config.toml
d_model = 256
activation = "swiglu"
router_score = "softmax"
tie_embeddings = false
init_std_o = 0.00657
lr = 0.00345
beta2 = 0.95
schedule = "wsd"
steps = 4863
Below are experts of layer 4 (counted from 0) of a mixture-of-experts language model. Rows are named router (the router's row for the expert), gate (a neuron's input weights, with its number), up (a neuron's input weights, with its number), down (a neuron's output weights, with its number) and show model dimensions 0-63. Each number is 128 + 32 x the weight over its row's rms, rounded and kept within 0 to 255. Numbers have three digits each.
After each expert's rows: "comes after" lists some tokens at least twice as common just before its tokens as in all text. This comes from a sample of Wikipedia text that the model never trained on. Tokens count by the router's weight.

# expert 22
router:143121112119118166098101129121120156133081130114132120117152117129129108172144111134066084159078137090143149133194121106182150209125121100123091122111165079122157128071088113197150117104127150
gate0:165153133141102147135112002139109141137139130148131173094106101130162117167097111087098114127157097122143127140118080074121091162159095127141106121084109166198100130170154126124117126124178153
up0:102136121168111152110140234122165111097165178096138112141152140129056137123162179184147132137101129114094141143124165184142183133123157126076219128211153153094122118110106098116119154140058122
down0:153130134146108072122072128130050117153109098130147159046082030090110143223078074143105107093134132160139113082123147090142129132131093136094148067142137141145136168083091119154110119140146134
gate1:132120142118062105085127110094176129094190152128142073157119127114100110181128116133207159101159147111082148126156151144132145186120126071089077131104116101161163118129092098114184136110109115
up1:139153072119144184160128094113157163131111133164100178104106047125132094096166152093072080200149089132179089174095150118096084134185111156129167139173181116095120138118096116156130136111145100
down1:118105047094116118117131141136143134150114113164171149138116127148133100161113174108181180125111079184125085099141132135064104238152152144095163138141068099108090136124139114172142164105170129
gate2:169119159122130107159102148118179066144109059121092128133094123166113099141085093099143098131115118111148139108122105107161128139120148160129145112175193191131103163082148131105112125085176143
up2:119135119151135123142128102111079156101117159134152157131147107102216137097169134103096105174121115141136154117150086106139111153140115149062107098107119075107142109174143122136149108166090140
down2:105150090125119089163148111185127109142125117141132136151234137161118155082133077145150139102141121161142095060094126084103187113163159119108119090142132149126173176097133139156103128139168141
gate3:167112086154086114098104166211148107100143176118135146186095131116153113102148098087090088144099097168201166116131120110181106133155067135123132089147130129130088092094111095087143127080140094
up3:103072167103103116106116092218138089096115133122136125171110145100168129117178135132093177090070123177141193126100145079113095103109100132151148094155140160150073091116149086109134092098123138
down3:043146176106143125120114181080097200111164092105171073135128114172115130149127135128076139160095175127080127173131126129127128114164092150137082204155154153177119115155099155103177115166132087
gate4:129083159148111100131147126113114103164154105127087163090143099094108029195125120103055186145122147106132205160167106154130082131122066108185124155135138101090116102167095126136092121183128146
up4:105151098078145155163115074142155115106048145090194092121102132167153091124132162179169124138108115172093167123142112077109188108142115061125126114105140165140113180106156138132174107103142082
down4:112113136138095147103117092213167129109103131145157101157172054186128149149148103124101173170136143117119140081206101119102160098139191097164149133137127163165090173108139127169149149093167123
gate5:090118098127099121141109191145093102156115146106184109112129147147047115121194137181053216144094102123135070189167157137164190151120123156138126187104117092099080155127161148181126129162120141
up5:129147156120144139099135055129141124093114092140105147124107105113203093169061140078169047113142128157101155083077087118123071036140147110141095080156154201141158123142075111116158149060132142
down5:143109160163140198044087109096098138113136099086115115083130125149144113136145093194067115168137156089137169151085155180144127137102164115101132096074147132139094113119104091160155132129149120
gate6:136114139184170169150114156132122154114123143116150138136131164080156101050163112146057098102088118142143178100138159100153112117075176140139081122124179127075079091136143191108122047155132136
up6:154134174173170124085121107194130088139092144174108107144076110085128170053139134133119153117076173085111144045168150092101127128107157094119152188145161142104099101140136132126165075117137127
down6:127152166101167142176114131195157096142137111129136107134119106110123165131109142129167117146040204118115129164089129139158157123156149075106150143149080134128130105136141166121177134101106121
gate7:088108128083108093147086081125171116136195172068173164187153183170115126115152116105106145129153090151155121100116122118128126142121053113091124139137104119143060140127103104102110077115125104
up7:027182110111121091106121139094108151108165126071160127185157134087072111140129129098126134124109098175127068165061147119215144115133116175128087131174124121212093100165140099152140144113150088
down7:139101116128122136071135223109128159175155126115116111109165139126122104154108141134109159150087140112069144061069142091157169098108098117161089149145108185132144131138086123171153163138100108
gate8:197092085129167116139161140088147101183069111196140134168163117144107114160119160147107096113104167150176132136106145140162120060108070130178101158141159117087108174074098098188143111073128048
up8:108113146158146111149133099103146153072141152093070137096109102116174048155130100155159067154136118122105152112160106146085186179125139147079137169169172130169165136109180213095069115181089135
down8:120125087092125102093108194181152096129139130121158080133199080139182078091160103123081093124105142127171193122106043155132140122166161161094102091147099191118138115131162151116131070105143098
gate9:160106126118161139120093150132137087121058110053161092100091075126107084193091108107080100139086161108127145127161144121149134179129089108097131106047151105145139128121116085183185109080087145
up9:134172115152085106138163145133116191140207131192073141142175168118152131105165099135130094141175118158137129094128132114134119086121176141153081130195140131103163140117112186113050158191184125
down9:169138052132099125123122070150163139129139157124078161175144191087103129096129112083146114138153132115149168123094144123114143129145208143070135057187135120127137177148134150144086104128138128
comes after: "\n", ".", "==", " ==", "===", "\""

# expert 56
router:139094127125125216066075128111161146179169164129106132119147130034096124138152113115141110130129057108115146129145109133144187116130135109130116082163166126115139138081088148201048130128132137
gate0:146143139153133192098140100176118133142071120130126155154155141142108169191053087148137151135117168069092134095125090164150095119091089181126211116112152087096158106120064139167140136148101152
up0:137105143119108148089172097196107137148122135167032139142166144180127143130095133124115148170123122082132114070116136130140073101101117188097198138070154153112184087128106168143132134149116154
down0:174125128138149096189093081137148121082132134099172106159136151143100140129184127171161099106137102123178144193131074159115086077086099112147082152150116123058141119113098177084125114098115065
gate1:159100082108067128125135136089094134082117161165153103117089135166134064137099159138110183126113126088101153108151113084118147067125129162110140121096185165065099155156150134127151087169088107
up1:115135156121169141116124102157166143164124117104112159144140143086149167087145102107136071161114136189154089153123144164173115183129132096147100145144075099204164101096128117135084157114134097
down1:116113068111132154111108157141134122109141091106076129146170145143166084172083129177171075167131077105121160059135131176188146092117134107130127124133148142099095091120151103093126129121093092
gate2:162142112123092160106114021152086121115082088105180163181059069141166132128121135085152169087161117103128127127095157144097098120149118134119128114078116174155177153179102151126103093101110107
up2:086118122125124075153133180107145152120179114148102121126190189131136136091134145159126112159133139163122131141209115115099156105094170110122126156156175110129080153126152136130129143155133133
down2:155171097085138100170143103143149114139123152132083100033140157125098090090084113135132112080197103146124156142225142167147125123094115143169077092121139146160139088120134143076103139130099171
gate3:148150086085105145114125124120128088099142102116150125115139091091136153182134149111218176158150142177134173040122117186130121166118123155170156207207087146157130069118129072152098105166092119
up3:121135069161102129130073097085091135142120167164106126109086186136102099057145124091102173115137098076136089129141164117114123040180119166060112070105140095116116110131153192144124119124137148
down3:097158117160133129148123184111071079062162156130079092112085161167106079130129139150132108134146087138111119149104147174132086127087067133091123108118094146097114096117112169167153063169082131
gate4:065101149103128095093154175118131152091135088129061119080130116086142060080077084169141161113131117134151100109076083136144131130113142142121126127144086098129118162126164089101084110126189118
up4:092120142139142107133182157057117148144189152108115134126117086081113110124076150151114108105147100090180102104065065153104189139101125148133141120181078117130128142131125130109099117164208148
down4:150095107148151153027062120119154081109173118173122152097170145148143180146149148183140147130133158116128112058123141116094113099123139116131148176126149132116091116139094079083165175134180159
gate5:153129131090129107173075126118099149138202142116087176104092131132075152135165168129147149100142184146118134122171160154047127141132137155158093170118217163106178152195093157101109086108092095
up5:170134105180164142014143119123160134054121089167135136144142126151099123145117088136128071149146105078152142124113132113172106081111167121130123125103186181118094130087072081174133150135160150
down5:201109134106137114164079165136156130086147131066154105124094161096131112088176161164208074104181134166092149119106115109124117114108150127096144156101148103112109163191073114094151129131135123
gate6:099093104144102094172172104177075109135073098117208147153139122134079105160082170106132185124112081161107125155117115127159087150145089118142185116091078147192128120115188052084100067142144139
up6:099099090125106115176162093160063123132080135126193165169141112118090125147108160129145207118115064140136133133058116110153091155108101139127184125078096137173124155101171062085113067165122122
down6:193197131139151170107070137100221109128134144137088112093143182113128144117114075138139122118181106132111065172079150082164129087135116117153037099155165107102129134139096183165119129134160086
gate7:058138073134117116080131114115149140127098136099152098093083129110094183139139153145140110188142125170155127152093069163141093116199166109141126155113137083150210164170146160143160141098131106
up7:173134136139168123176159187144096149072163104156118179206112090119118170127152113080108146100122145080106091114162154120070135081092134132108102119149110074079145103073104123147076142135097112
down7:185171148193141176011103129088055116099133175127129128140145119172109142156153150095078138117071156088148136115151142113118117102135131154159137118067134087119156135137092074103140100123096145
gate8:124123141109140123120095129138090142121160157145062143157181113085087089130097105134137203137099130084128161121155141129175084114106060101096124131109101168079108101086118117153154128098148124
up8:162163130166110127110133166162129156137117084143141064137137127112124135189088188146155101114181180143161143128102104068154132116152135158138198144113124116150134119108152169110130175211168098
down8:080153131094120144068111102114139120131103082128142083079090140112112107134132101151138116144151133177150174177097113178122047111153084156133070135152153129052116092096127205139082088118172093
gate9:146139162111100131160068119117117128122126101106102159171129079120125130106106107165155059087132155092116135111116132172141151114137098117093085136086098063083165099113093190131115076128188091
up9:106098073106135108047138136134147096070166136159091117102133136058153127156115136112079151134123159146135122128096125118116189106142163138149197128135167137162127100107117129102108205161100157
down9:171122120064109104135156138161081164100127054061111181127084166186136149082091101146096093096110156080157171115104128170130124172103141124101094154089126150135154137150082069099122093091133136
comes after: "\n", " |", ".", ")", "==", "==="

# expert 20
router:138088089122081173099126097162118157135137149135112151132179161081150103117158074101098104160111103118131174107174105113160166163122162089103117083158159092119178191131104146150107102132187150
gate0:126127111127125157111114088119105123152091129080100048085162133162083099141151117154175120124124102140153105115111170095168183174163134089108065073140144115171074143161179126080095059120118092
up0:229133105090159122106143105091143179124094138099131154129097076139145154074182104136104094145121114138119150095174074128134155107107114142206095187130096163058085135084123135112093113122122111
down0:103080158114153106169147131156130161111154160085116168106109128068121164112146121198107089128085148163087084092106127072145137046119138140123202126152123114150113112157094094127108120108130117
gate1:150142095115083168149128103123145165096204177111055131127127097142133121152123121158130174084133130137136105081111089113149180104096100028170141129130156118141129124143133112126128148134123167
up1:089097105180093104066089112140115089091136124130122088140124125156120115137159186096078093136170082121107132117104095111090114181106166136146140143110130128159176142061160070111043099139102089
down1:071108111164087150113184097135110169128132194083089132124149174148086099119160100050162116123143065102128088127082146087145155164108063067096154112159110118122095142139127126088152120125162157
gate2:180112118119098127117099140065131174142143170098087103130174134111166133131125129115094096098126143140104161144109144060153039104128160171164155098076126165165080101130106185137108113118141113
up2:105188111130180189122182082121141123158065159134127146106099110149067127071223149128169164149129163112157184099173131140135123138175112095137147129155098113121197113133147089170157181215127177
down2:060143061190116153180090166130137122136120139122104124123174108129156117139159113111147126184061103180157096166073147118141092105111132176078138088123143119163121163137139112135110145160071105
gate3:141076134106119157140114103129131129154156141154081123106136168112121111122145133085147151210114084113108138147100079118140088110156120150043103106125153139185142168195110119162122141109124106
up3:111162094117126084206130115127126141136041077129050124094109088155087132086078114083198136134085120138092097145128106064139111128157151153110121145111172091182059139129136088141190186134121178
down3:150107130151160064146135182121167137118085136125144149104110137120168165153110130120186139142131121042152132187157086109116111180137170088147148168137141122115121078110122099077138147083100130
gate4:096128092142081121107155130124088136087142124133144123133104117131045079186063141096108142159112160122193134149146162176112137162144165092114125118132163051099166199143184083147116113163131071
up4:098133114129151098153149124135127147140143143115089151106145101139191085187102124094135097085135120145095115140067129106112135120118129122086126188114117096125069200140150174167167160161116148
down4:136141103096128074094136192168131174200155080161075137140098198071128136166105110153164120154149147116131156162175110126146037130099099154079171125130119141098156108071087177130186134092090157
gate5:127162086119081195129089085181098145170126137167154062140090087079127088114123075054103106090098165137105126135141126102118127154102141111133078157131160100124122123120137134066108120107143119
up5:124146136106128164106099077165156153125135087165083152134078145123106149149081070069142108126081109163147156114098090131097119192122111126162151137095107166188115078101140138139114067100137074
down5:201133085136102161102141027145089154177072136083070133118079127150114130147089143114112141125144090101141140124129084136104106136089147078128177110123116153106098095110136145161109116096093155
gate6:148119152109106168105055111183113132113150140153102144154113164100108141107123110134156096165074166120149157123096123184106068142144192150143089138187154152167137146125119163084079150114133153
up6:117126075166079159131220124083170117134168159098104133118126084147136136198144114112092113113090142115144086147192130094131120118102097104126138102113086127094122142147119071150123095133112149
down6:114179133150088150100160123113154078124082143157141106086101130154118071093090075159133202112138134125071166058149107064091114124104153124118073138065110151096091134106153148103167145146128174
gate7:127155175082139167097169119166093135150106140160117157093070154094124102119164162103125134163194143157172138116139137150183134153114149072171136134193080163151107112035138139143140123154129120
up7:119126145149132127083107145130124151198092155150117095071081119083212098106144126113126086106161106138135126146178129074135144132045080142163117081158136127160133159115104147200183174070148163
down7:114200185052122133186096094148126132128072127132155165143078092148083177158069066114120180134113103188129156165160138097097165161121103066092146116054117091151148066153111148143120158141117117
gate8:098137131142139156111142155078095146123141153118128132125122153125115127103175115147118186153085148090162142154099112125144159130105173161117096132126137098161181131156056140118132133136101112
up8:192113132141175161118097100115090048153140131126062159101104066104154043102121149059150077080144131118152125126195146098131194131116198093161116163165048118125153110098104082101081132159093183
down8:129149098122166180148126148099090153171119158108131149115116120197114144126069174223099108064093122113072141188103138072190112148148125112152195173141128121146122144134116104181134143120157116
gate9:141136128102147156159111114126155170151070124107133093112140129157080151171135135141104109088136120133158147205152123080112121202089133073082076143172094184193128149136158173139067108202149118
up9:119111162088150105168112146096082128197140153105095136126164085138125120131163122172139167128179121137106125068075108040105146162130167178162200130142128089076146114149099152124146098153162136
down9:117094127156096086193108097206112158113159082085159184100117110109196136089113122155133064137159151150113136107108126135137114165134116177077103118143157112151166096173114148071112167081100064
comes after: " |", ",", ";", ":", "-", "|"

# expert 8
router:130120079121070128149114136185135135152097145129142137154160143102163121140180109127113144158138132101155117112192102058200154168150144094118053125150144097082166158117112122167105122178150111
gate0:095093187169126166114167101140159140157118170100128129112159088137140167142142152127137148129118104156093110102112134185066111104155112100062112156063099133098089114116150116119131186114144212
up0:139115173141112181123155084109135120150136170076133126118176142121132142143172198095134121115150115110144108116113126122116117078121140120058145143082144143102116064106152093133124179104106221
down0:157194104184164100083105073117075139130108093168134127132170106151088090113098111121145118143207175128167131178104132151111147110133104138159146191162156117133146109101171095127098152127134111
gate1:121097147120144128128110172149100142109161139106124091131099141103132166094122195123133174041112070182083150123130151152126112103123157110175118127114147196175145110078171149136122111116166148
up1:110158155164117108138116111121077109145181172118115095067140128138208118128069160154162096142143090174119131139101091113219125156117134114127153126096106152115153138131152173130098154142149141
down1:115148203087134141086161156100146159128093157125128201163133135122116117142165193121171080155164167170216059144069106084137102101115157199090173121157107120107143149158149136088099128134126117
gate2:139110151161138177136133113136123154154186179112127111162129132154116090166155113200144098175158126138136166170136105093094078133150130117169124191138111153068164144181136078170132183186130151
up2:104081097115144176106182103134207137156114089155170115159100170124187131127159115120167110175135124156146143108108131052127140154113156131167125117130143130117078128093177146085121136119087132
down2:157096111124112147156130107157164075152108135126085103084107129104082169098154092105136134120123108140116165093137189172080120129169126101128146122174130113234143135115085108132114070129141133
gate3:096088088143091182104119106108141133135077153168140098146049138116132128154158116148096143107135155121106156144239150197131123088150113115109098137158093091098080093143093107148147128104097158
up3:112068104099127185107133103117171130133092130130160090130088207128144146136159110148069138120137157106103164138201157154115125121147157109100082129145083112111104101159099105105161147102111154
down3:151105138126135172086161130114128106162109172157104116125198137135122190109158136103109073140112075125160101202134213104159125113107112163063125167130147104086133104110136106088156135119140156
gate4:158148164152138040091143146118162175168139118132101134141139137110160115085097110097169109197098113058097095099143129063137154128143155085191123108103103125157083145083182093147092060128107155
up4:130137090147142089140115112089163137115089124143111157166112110053130105154137099168146166111156132058193120197139132147100186151088151191073123110101122132116195189118113096151125138124111092
down4:146129087169112089115158133132141157107120088124104114101093161102087097092172169157123113171126119139111101177162194142130196101107119142161178119118090067130201109158120126129116122123142129
gate5:119140111105130119117164198133092166105147085152137141145066145166128114171144128120128106173096148086159108133140084148132162087128118119157137124162181173126077180158118106130134093162156163
up5:138103124132118132131138107102168100097161173094154147113186083099146151055125140141155146067158110160134135132124159160115119150114126189115155083118123088122172073110160136124154148100084111
down5:116179137131120099171137156133122113112122088107096136126111208136129057143117161174102163138130116138064118187070167111097147135164106142133092151141093178124181142128103144093193109109157129
gate6:145139050147071129133104166133120163149153089151110142173101198159116075145192082120132152087080159138130077120151148099122205111136144093165106112086143115144121139147143155091098142126145157
up6:125163137089159160144128124120164058066118147170170169117174137128151176162144094066168083148143115153134122158085159168160120097134053083089148135154104134131131133145087134125156132077086133
down6:125105130142126140092113171177144143122134101076159103148113122145100111133100146135105128098181130119124099081121114108114157118136093157168156137053085113132069112122152139100115150114150143
gate7:154146161112106125131140103092113154127102178069102099134111143070071147202080194117132165158153149139134109116149083100093182131138141086094118141095104154133178157129143102152146105165109106
up7:159095156085127071159139136111091136132119153120129114134103146110072177156123196099118149175134162070182077087158113129125196144080138104121124122134133153130183162102099107128163139150113102
down7:125068089157131122129158139129070102132113144168173206166081198096138177140186144118106140063110188089121147112122159136121182133051152139104113128170151163129108108138113106126130176122202193
gate8:126092119089166132127082182135168151163137148152132138137164081195161117201143101093125108114094170117088163128115150119147101193135157145107133119187157111141109165126148080143138123110060126
up8:130152096127120116126168065130084145065143110108150098140101171066115135102092104125128163155152088160124079167104077131146141090122131111117105127042149140085166082107152173109089107104141115
down8:146176087099150092140189144104110101105122159138169186119118186112201121091209141101199131127114170116174088140158065083126151126066154111048104193158173146165208088143118164154158100106132094
gate9:116111144076109080099134144142125071179159102131140129114089128164201104126108141133118148114095136197133105139133109100094063145126104142102135117143100147142213129127154114098131111146121085
up9:124092123092108096096141127135118058174145100099134107137114144180192112151087161113098152106098142181129099154158118138085049133133106143140161115163104134150224156131156129092139108140109091
down9:104134164140139139104160095108129171100110156184167063175122165088133129096101097208153095080150153071119070144121104143173167087120089107138119153129163137174149115104156133114141188092179188
comes after: " the", " a", " and", " to", " was", "ing"

# expert 6
router:117084068137117142101084106133161158174143132147106139109155195031076132178156092124092055181116113112139128151179113152177116179114187130106123123123196106140188176132136139156113133163138147
gate0:096095145123091184090166115128124156150143125090163080182110103134099078158165122150087113158130133095110105100141130149157094078140161078143131179121147132142148160142119125170071221185134101
up0:073081109143099146114146108128161157109141122092172115186143105160110128120190109141058101133091166075097129057144107172138103060105111078148181163107150155152162155148111093154085188155099059
down0:144113121137147143167112111146126128121172136154192109096073120099124149186094137032177180084101092134151107073095121114127131075086161147172147107142092156114145176150115047165175112180152072
gate1:161137175159102166109114146107123115125109119114159154123157141127109085117086110200165079175155078111146118101058142092096111152124150118117099122125180135149128111157123145197112130154127139
up1:140103152104123183101102119095099117133117083122149127115136164108104097122135117151149065110187108145169082116091136122122099115041104152135104134141178097181125079136170104145132163153120083
down1:114155133081098120100149178148108156138162167108136173164106118133070141129110120064120104097130148083166161207124100178127160127158138159103186152118116147114064110120121097154131170076106071
gate2:164116099104135150143135188068153069156148122137131113127152133167122129159141116121116141041140144139134121111086122092170133131145073140206102121133146078133138153135156125130058160183138105
up2:118033141129189167136086115141145184139115144083093134139142079056106120119145109119130108235102125092131150120164119123125129160097176164136194090113065176117139160063169141108163095102136136
down2:112164143117118131122112072112079139120055101128131145101172091180098086122156112106161146179084129125115152087215098104055153110129121068171179107160058175121121081150165168129209099106104190
gate3:124171132171133066136132155120081184144201127157142166126096118090106123133095088171153059121041122110191078133164177120112151152156137130154141104112141139119088135112163169135101168109153088
up3:129154097153164137130128149180154107127178142115108184114040172133093166137136110095173079163173137079180094128117177085161127122137123123156123133160142082098074164085196148100122063095143076
down3:064158146101117127113183106114141156104111137130106100054159123171179122192122161124132148145175148107135125124132088117155122109139142132140113134133121109145122063124159111119029104137105075
gate4:090078138086220091104148146120072118163098134155092143119098115145136158094170089143086130072109167140111092116103097142130150159138179138148133120130167149159196125120137125099149126103170165
up4:129160151079151161124178201092106144186155112162098121129050081102118161164118082170153049112171045135076176169100144168139125103117113142120121146159098161157103177114143201106149110141157102
down4:177110154135141174128127102122214145117144101165116091125151131151132109133097118135132117156161115122143155100142138059101136103143141181147145086149145093122136186056089148118161107092123128
gate5:106156128158151115096104171137090121144082142186146083146086154121145180108144129108172187122129100159175122113140160169067102191095145110094129101094156042115096136137137122163123102118121119
up5:139109100182143097116168142142104086157090174181156088148127174134119155112145153153128127077124071178150130117150124192078057204123176100112175099081139122131093082130163124174141105059124161
down5:066134148128177157176105161087124114111126159147087127101101130092117082152092081114154129111106111120102099087148115138130088187092087160125117115156155062129065113080087101086141102088130101
gate6:121125113131139104133088154144146159143111081131128160145181111118114158134142169066123060152123088041110173095173109153133063138140179113160144131134124174093083132150200115138174059097127102
up6:115137122125178119080159085067119137153135162113087121151123217192046060083047127144111169113100119160142120133111116091122086114117113159159100138127096139106118173139158185133117051187100142
down6:145140174121153061121169166139140079114113173150124099091140109065118149129081126102088138133093157147122112151109125128175116130161153142136107072110077133131146110145101133154177166074096097
gate7:131122128111131154160109097116136145088132103189113157173088118176091137136133108195142107168124083079119150072081105136128111099039119141111133111053165096093163079163098133148134111035107154
up7:134158126121113093108139143136139133119150138113134115105102108115149080112144137056084163148160206151084099166131146094118140146199139152159134137220155187114092129105140138116113135199181123
down7:134170091078137132153134163060120108124168127109160182132119148108130127137137144155113131129145092094077121135159192077150150135152124148178106096139166122167091168136244145172126164107105087
gate8:117155132137120151169060121119117135176093100159178166121114138139102097093092137110119060168088130194053146201123151099138163117144074081119140107163169137156129146091082087152118119126149117
up8:162130149171153149087109100123170113136105109172155144128127110075120131065127107111110056151129171210134122182170151123121116161148094063081145092090082110154188082062081109165161162145134124
down8:130162110187052177132153143133099140101141086085134117113163168194107105202114121111181132158094135098128048056147179154190070149152099149115097152123134111103146122110088212128084152182127122
gate9:147120103087113109124156086084123114154201092192098132108112178149203107089108102120130089108129113101147100151127105039129099168179108154052085116080148110114141109200127116133147137125101077
up9:127118074102103118160148154098099060131118125128083156122088171198189091092104089124176101180106131102161159180137132084135108170193162119051155106128142116111147088109105115113126143133119124
down9:135180135143156090198155191155110097108106129168143192192105108187072088126076132104134141148104141138062120135120181111147139123119114111136162101118082128099088070123054098159159189154121180
comes after: " |", "|", " the", ",", " a", " and"

# expert 27
router:159095131133098176080155092122141135219192126228101130169158150084112082153142100115090119165137096128131189112233130102145160142128142142129131132181148112087165148095119151161126128126135161
gate0:114116162135061122138144099164151128111143142117159146077149151145163151103144083143077115154101119102117120061100116079149083082160130161142125097138091129051128147098147144129126174162083186
up0:140093099121197149147142168093093100149101108145083107134125132067069109131114197121147125140172110116158126179198180142133170183121142110095120168104185143203102124196103130136132093071166084
down0:141140131193169110141093105168121111148118105155129151121105104157118166137166148140126113132041126137114146130118086132100080101189126090063101110179126101168129090150098096116180054111155152
gate1:126081112164131159104169101133182122130166158141083171154126122147141067047130097140116144141171125168154122098112161177160129126157088092075059141154181095088104109103139113158144129127141124
up1:189122163177192110141118114074095103159172108128090139087102117145098127187163108113127116154091173175098179073189077139099111142065149153146142163152163109109137168116118100152105144099136124
down1:136080138120141117127145079082157108181166091192121131151136117137138145135160101114112159096164175208078188125119089159120185148129131175151107195203143103135184146100156178173099132088096122
gate2:086130144159088157132109114131104079122099177154157136104123190143139086202154133136162139156136144091149108144123072144111201174153118121109148123102123150092167160131090181132072153089074089
up2:132139114131110186180145082098100092141143142208136135138153176120137078165191145098123127118158143146121145133147159127116113111089096079160170172111104197160089145163130093101124097179169089
down2:165105127117145106064081094139094121137135161183126128122136098135137068160134183085147118172123091150122117112134118171151129157118131104139146153084169109198118135115102125145053093102095125
gate3:080139127106122134130122171167074147092134130146090167138121125081143141067172165116063154097139129161093105119140150113119100092125125074138098124101124143150164166085107170111114113121156063
up3:111119114105156128083084086098134208162139103111142144027100103098148146162150155145102138153167117084146067158076164114157119070171175129130190081087106144105101070126159141089103178129111177
down3:104138060118094121148088113124131149062077084085048118107106102158150176137090115138135106119144176124103091114103153100151121066150140188092153079074116137156122133134138107097113125099137149
gate4:103155118149124128149105102183079124142141159138180107062144140115067113085132158106110140171169129128093145128142187094122155118137138118106152176157074088170134104098181163114113186109144177
up4:123108125150123133133150124165071131151152139129162128097156101109086144145132185156133126207125153088112159137144217127143176127119131116104134153151094056151136119086205171137109190120137160
down4:140114179123149113172166188196145136097104087081162162186120161146171147123073144118127095080096131110126142178161201155127104129135094117130145132109180120136098129174195094113174090103125173
gate5:140089136171138123163121199162082120116128097142156157122129105097165136129110078086131108146156132131149123126147175098143136096144128147085098125163063090163128107119078072084087055167100140
up5:184121113117126070178160150135133157165100088160127148163102097118159163125126091147086088125060133104127183130137091084175140112140105128083123135185156106128112090098124119070123139146129132
down5:078175174131176105105149113114109093069176108156125080161135147145144139097116137182116177136150173135102149141099213151117079079116113102158175121147123115161114123126135178115198109075207190
gate6:175132149151129146114145111122096130116119164183160194056094077071135129113181099137130118162085155143108142108159081181095165077095149121181162119167071134147134212117142134144111122131096121
up6:119153096134176101124122140138173115111154148114133163121106135123129084145144144139139148111112097057146158162091183063164097200196121133183125077105116118152144067190102103142150129098125126
down6:090082130128143102132182109164075114127174132152075169129120109081116099048154193173161145072138188124143135109137104102084166091166174128150198140103154053129101196149118084145060146108108094
gate7:154101159138077156146133146142153063150137187158168151067035166155139176120038172173139104125178144136119117099058123138192123122121133116100132104101157120175137150131113112055116100137200122
up7:146114133115142162176147157128134060165148131139175176083119159120158115146077160180159120109104127143090144152095135179173163123112127125106053131134128048076126153169068122111119124137133125
down7:135125173092105150188111176142086098084112140126127178092167123117188084086169148099187171096137106173101150093087155158172161103150136105155109157152100178117166126115101216140140164122118113
gate8:128118201152123146169179157125104153130161187122122110125117116072049133181160167129135120166155123110065170096105159186143126156135156141135117182163085138098130169056091113121164123163174127
up8:094171130199169147140084128112127144166040077051110088083166125139189135159126093041160118129146142133128113208115119068104135210160134177112121114131103126114162130172134072147145138179129091
down8:125118174102152101112085143049087104135121099159116163091135136107102159168117067137168083116086150132120136137129117151133123146123137141158141126119090114079133121102113070074142093214169097
gate9:126092151173182135088169094159160096169154099174142150207143112075090135084129124112141130138124147137106105120137139168154117117066072134128124153136129130137168112101045142096140142113100156
up9:102194109104128142138097111072161151104129155158127071119124135149154135127132136042105214068155130101165093147108137112149093176148127143105123088109121138138067169103148113071115130155152167
down9:116106127103181108174098141128140165120140114077134156111126062121123211145154140124134169129155140114131128098063144077138158125135160149142143110098168134109109140111072136151105138165166114
comes after: "ed", " and", " the", " was", " to", "ing"